Weights of a small mixture-of-experts language model, trained from scratch on English Wikipedia.
Size: 8 layers, width 96.
Experts: 128 experts in each of 8 layers, 32 SwiGLU neurons an expert, 4 picks a token, a softmax router.
Training: 191M tokens, 5826 steps.
Below are experts of layer 2 (counted from 0) of a mixture-of-experts language model. Rows are named router (the router's row for the expert) and show model dimensions 0-95. Each number is 500 + 40 x the weight over its row's rms, rounded and kept within 0 to 999. Numbers have three digits each.
After each expert's rows: "comes before" lists some tokens at least twice as common just after its tokens as in all text; "mostly gets" lists some tokens that are sent to it at least half of the time. This comes from a sample of Wikipedia text that the model never trained on. Tokens count by the router's weight.

# expert 111
router:447536445523432457556562561557498436529557492445483462527464518512496561452459439529556553439502477509512533540467449570545503517433540494505453559512514477444536518464561489539471507471465526557450507434512500497432533528477465538558501450444439533506467510525453468502519537488533536448
comes before: "-", "0", " of", "|", "  ", " also"
mostly gets: "ism", "ali", "hi", "|---|---|---|---|\n", " cre", " court"

# expert 88
router:492552471455475453493447554490464493557534524449526464462474530536507452521445559542542548514524536458520528457481591488554495549609449556559517541472554498528447472540539541512549546454522528538467452517483497522486549548525469550515482583502517525542499463546547551552528472515544448465
comes before: " ", " —", " +", " −", " \"", " L"
mostly gets: " |", " —;", ";"

# expert 83
router:474491536516399469550507558555476450509581496483459448462496490485496545470528427507508525436458483476546495493496469564541466496475529524522469545477549495458515482510542494506455531496504455560439538407490450487429555556436487510598491424440449476537525526457481483506521507514553537450
comes before: "2", "1", "  ", "3", "(", "4"
mostly gets: "′", "°", "(", " $", "_{", "  "

# expert 63
router:570535436503489459540463568547466488546532533467548545515553512441449518564479451526547558487532461512572473563462552536527466494573427496508468429546520486474484447497573510564493496457460548518430537519468508532486479474544514464526440462500535539528475481449473484531536521538497537422
comes before: " and", " ", " which", " but", " the", " he"
mostly gets: ",", "),", "\",", ".,", ",\"", "},"

# expert 23
router:485591467564512483492585513514572446476499449462498478456512478540540498429440592495499468478475443497432439544491458539541548438547511471506480519463473570520519503503526540478497495442436446509507514491510545517461510462459466419509464452477475530526560537467429473512522502459511419537
comes before: " was", " is", " be", " had", " has", " have"
mostly gets: " he", " I", " it", " It", " He", " She"

# expert 24
router:451541483524450477533510543529425462569518533449512469508486472578465505437521497475523579494412486460519502535541461543540513535522516561489476539429481554455450448452527519547435508476502431522534437505420497510520495471516493520549464439520478488526482565598439496560486469487455495505
comes before: " the", " be", " a", " have", " his", " make"
mostly gets: " to", " at", " would", " under", " than", " about"

# expert 122
router:448560472480439487568567559536460465527555497501484460565490541507473545428454454553559518461471465482500506534500453559591505495463520442536488531483481462444507547448577485497501461463465518550453471443492516458435553506472469552548451468505455494547472534540429497526507531465531507447
comes before: " the", " he", " they", " it", " she", " a"
mostly gets: " that", " which", " but", " who", " where", " after"

# expert 36
router:497492486515514435534507465501587441543524558561488478480522531461548519493510503530455434505579443544427463543471468502467563416478510525532510449587447457453469544485453514571501483457458511504498472489528458558476447476511539507510411447430532551531433472521507507451481512494467468485
comes before: " of", ",", " in", ".", " and", ".\n\n"
mostly gets: " family", " team", " people", " life", " song", " club"

# expert 1
router:445491443472443474554543568570468447529570505470500483504442504487505572437477453481556550432508470514502533538494466576489523464434548527517498535540525465461536523516554469544522434499508562509451512439537490517428534482498484569553491485454449534473493529534462531525475507491565536412
comes before: " of", ",", ":", "\n", " (", " and"
mostly gets: "er", "man", "ator", " College", "ist", " member"

# expert 77
router:417485482484453459556505496536448499554536497481481472575440469522532517430460470564513529479478425446543484490483456564570449480444567521485439518494501431438475548489501527541486488508503463529512568461450452548446543485448510522568497469501463516531465549576473450514469469511560519469
comes before: " in", " the", " for", " of", " to", " a"
mostly gets: " won", " play", " played", " votes", " game", " match"

# expert 39
router:487498421474428459506458463541492472586537537455453490550479532480540520450516456446488504464426485466582525537472482553530544462425489575476455533562516504464553541496467532591476522503520507542455487467447436538472549527435455523525513467487481544543465503494498461475480470504587520487
comes before: " |", "\n", ",", " (", ")", " |\n"
mostly gets: " States", " York", " England", " France", " USA", " London"

# expert 41
router:443538448521435458557557563560504444524559493449489469525465516508494553448465439530557559434507472511510539540468445564536508520437533497500458561508507471457540518462569495538473504470466530555448517436518502500432538532481463542556498443445439533508470519527448465510520536481526537440
comes before: "2", "1", "–", ")\n", ")", "),"
mostly gets: " S", " middle", "H", " health", " Hon", " Str"

# expert 124
router:480497486501441475551591524559529433439557570496576470465435480528557466457500513523533490449602501479499473497500491513492439529492506459487447516524452421453494540486542518511499458452413499558525502429526504514532527494529489506555461549464479492472462519486456433527541516453418494458
comes before: "ing", "ed", " of", "es", "ions", "s"
mostly gets: " rest", " res", " sign", " man", " exp", " contract"

# expert 76
router:457499492490483460535468472526453496498543434572499504525571544537470482567541540567517529477562546486511471544461527522464477501591465447577486458477494555500498466526483592559510458464443489530458468465542505456473470512514482521469421509525494546463453462459497420532566496432487444454
comes before: " The", " In", " He", " It", " This", " She"
mostly gets: ").", ".\"", "\".", "..", "...", ".)"

# expert 87
router:472470540474470456543572485544530470454536479440499519533483545523476520419470452474511574463494501490531508550472491554490529480473551556542483509511430504453507561420458550562498433433458457520440468457584438536445533524503468464516443460472499507513470468461493473505438495427461544471
comes before: ",", " and", " of", ".", " in", " were"
mostly gets: "ers", "es", "s", "ings", "ens", "ons"

# expert 15
router:440549462517440429534534546567503446533554491466469450521454555523476546450495450509551548433500493503516548542493456561548489529432540483522465550507512468434495520503568486519482516454465540555429473452486481518460539550475484543569511456463434549552463510531446456508500539510497558452
comes before: "3", "4", "5", "-", ":", "==\n"
mostly gets: "°", "′", "History", "ult", " Scott", "ette"

# expert 21
router:538478536460553534533548468537556464437510485476477522535503508483499535483466467523539537469523464556439482510458482447437517466545545543536527466561442515438442537481434549550482432446435450475521475490595484542469537466489480463489448482531560532479459419512476532468454489446429464479
comes before: " of", ",", ".", " and", " in", ".\n\n"
mostly gets: "ations", "ities", "ions", "ments", "ctions", " students"

# expert 67
router:442538449529433458554555564556502442522557492450494459524468517508491554454461441531555562439500478516507538544469445564548502524432540495502453560509508471445539518464559492534467505470466528559445510435518495497432541533481461536560492450444443535510471519522446470507519531480525531444
comes before: "1", "2", "}", ".", "3", "5"
mostly gets: " tra", "ism", "lev", "stra", "amm", " laws"

# expert 34
router:440537444527441465560556563559505439528561504443497474529463514515491556455461445534564565443508478513510533546470452564541507522437535491510455560515507465451537518460561490537476504474468522559438511426522494501436539528475459533557495449446442535517474515513444471504524534476526534447
comes before: " of", ".", " and", " to", ".\n\n", " for"
mostly gets: "ision", "ration", " war", " number", "wa", "ination"

# expert 74
router:460508475493536443476534527553546466484526535549564454521475516523512521513451472501482528505439453513476554594553491523426588565473465433506513415507489471486485553523538484507519541463514501534485445477524530470486518399507539493550521477537494546498497474539574465579570588456504520519
comes before: "9", "8", "7", "6", "5", "4"
mostly gets: "DST", "9", " pre", " eight"

# expert 43
router:441543447522446449558560568566492443525555494459480468528466518508481564448463440529552569444509479520515536538478456572540504525433538488505465559516517479442546517467569489525466499478466534556447509436518496507439531525489469542559498453447446532507468521524441470516526527484530532439
comes before: " ", "2", "1", " \"", " —", " +"
mostly gets: "nal", " Before", " Fr", " script", "lement", " underst"

# expert 70
router:440534449523434459560559560562496441527561497448494471527464520511493558445465445527560559440506472514515533547472445568543501521434532492500453558512510466454536520463565493540471506469463527557445509434514499498439537534475464537559498454446437534506475515522452467508524534482533535447
comes before: "0", " |", ".", "–", "5", "%"
mostly gets: " due", "-in", "ins", " effect", " success", " discuss"

# expert 59
router:441435438495463471499515564538511490484532473480441448505464545500449503461447450454563585443463475551512596551521498539500505542440471518460499562554558504473521470443521483506548474440503558527455463536569479484461592511458507516468484466524512516483488488471513530432443547471462472471
comes before: "\n", ",", " (", "\n\n", " =\n\n", " is"
mostly gets: "o", "ie", "ia", "a", "e", "io"

# expert 50
router:465533484460481438591483535553517466455555550483505536575446476483516510480532471530545568472464479480536534531428463524525567441470524556456558550527521535463535558525494566589473470522497489499459498457524509513488527473503417503525514485482431416518474543547477550530457522481572520467
comes before: ",", "\"", " of", " and", " (", "\n"
mostly gets: "ence", "ics", "ory", "ake", "ative", "ancy"

# expert 38
router:435491504428548532512525516543507536549530489498561577510470490525469545472564519564491483494498432491446524483455450458512457471493535432534408498480426433460472518462493554550472493462486453566507495513510428505517533581516540444495538482489464564525463503532438485477499587541461520448
comes before: " to", " by", " in", " as", " that", " the"
mostly gets: " up", " used", " left", " made", " due", " back"

# expert 8
router:455527453513427452570513559571497446520568506439474476545462479500452537439501446506567512433488464436540512529500456559531484546442534476511445551512540535455551535478539503549436461483467526516464467447488473475443553537472489516575504454455460548509477541523427512490496500505521502436
comes before: " |", " |\n", " JPL", "  ", "|", ";"
mostly gets: " –", " +", " ·", " −", " Best", " USA"

# expert 106
router:467524435481444448539564580548512451532552487456486471509463517524494582457473451532575557438519491513541535540476431573529491503432518498505440564527507467452528527484570523547483510460461513558444478444508490504446530515471471556563474463429451504501461502486455453499497530503538540468
comes before: " of", ",", " and", " (", " in", " to"
mostly gets: "us", "ain", "ina", "°N", "ius", "era"

# expert 93
router:459553581509439492573529493539561424457555492477486492559473552473556533558485476514524469462565508517437455473475435470552525493457531516455490521523504488519545548550509470496538544555450483561448558433507469497485511477515496515567494579445500486550443553484558502501457521439506534453
comes before: "s", " of", "ed", "ing", "ers", "er"
mostly gets: " School", " list", " round", " death", " government", " Road"

# expert 19
router:445451539501408522515473560568472447515568485482504475518474528542458571439444484505531489440452497496522476550515531553472500482426483547448441552489510508409522485534562533571468493460516539517485542447541462481448475479502485514566483450483445498459465474550439425509517478548500551507
comes before: "1", "2", "0", "3", "6", "4"
mostly gets: "–", "/", " −", " ra", " ever", "/sq"

# expert 68
router:442539444528437456557560561562498439522563504444493474526470517507488555456464434531557566441503479509510539536472447568539508516437541493508455566508510470446540529469566500538470503472463529557445512440512502494440535535483461542558492455447443531510466521517445460504517533484521528443
comes before: ",", " of", " -", " for", " in", ".\n\n"
mostly gets: "ation", "   ", " Hall", " example", "SC", " Roberts"

# expert 9
router:482576428488451478511485526541498436537551538504514478497471519471520547473500474525517546437429519536488440523421469513534540511445473493531510526558480537427522527486495555531486527443446548583439506454501459502478573521531467550566491480452454593541455535473424479511496496457560507480
comes before: ",", " States", ".", "\n", "'s", " and"
mostly gets: " United", " American", "ian", " National", " States", " York"

# expert 52
router:521501513440488428470439482545453478581522447507475520498572538512459495455535506528554427459505556519554553522500505533474456497449481499490433482475553501466517468555510494499446486509544573441475466512465435481467531455559424556533499563551457432471511508567464513492547528474558499437
comes before: " ", "0", "3", "5", "4", "6"
mostly gets: ":", " ·", " Michael", "):", " −", " +"

# expert 86
router:456492474463457493505512596548524429503556544501479555504505504505531525536516454511546588470540453582437492523469452528547555510483471454516460488541495525417528553498514529486502511430433517566469514513561482552486534547532415513584477476455450514485450544553493516482447541480468491475
comes before: " of", ",", " in", " and", " tick", " Carolina"
mostly gets: " West", " County", " Green", " South", " North", " House"

# expert 60
router:478527442476451507551545568551448449517564465479490520556456472498440538475508458521580552423475476492499557560445447566551457524441535493512498567466482466443496510451579503549511471481458518557459491444501501534439530532487497532554528480493472492533455501573465486497472529493550502429
comes before: " by", " the", " to", " in", " with", " on"
mostly gets: "ing", "ed", "ated", "able", "ating", "ized"

# expert 95
router:503539450538475452533474564535478476538550525457462494562495555558522552446447430564563571457530512513523467482492444552458462534450543529466425529531492462431535560491574466536459477466520506529471515440541514456457489556488525488560488433486463469517485540526473458512551499459555517473
comes before: "0", "5", "4", "3", "6", "7"
mostly gets: "No", " list", "2", "1"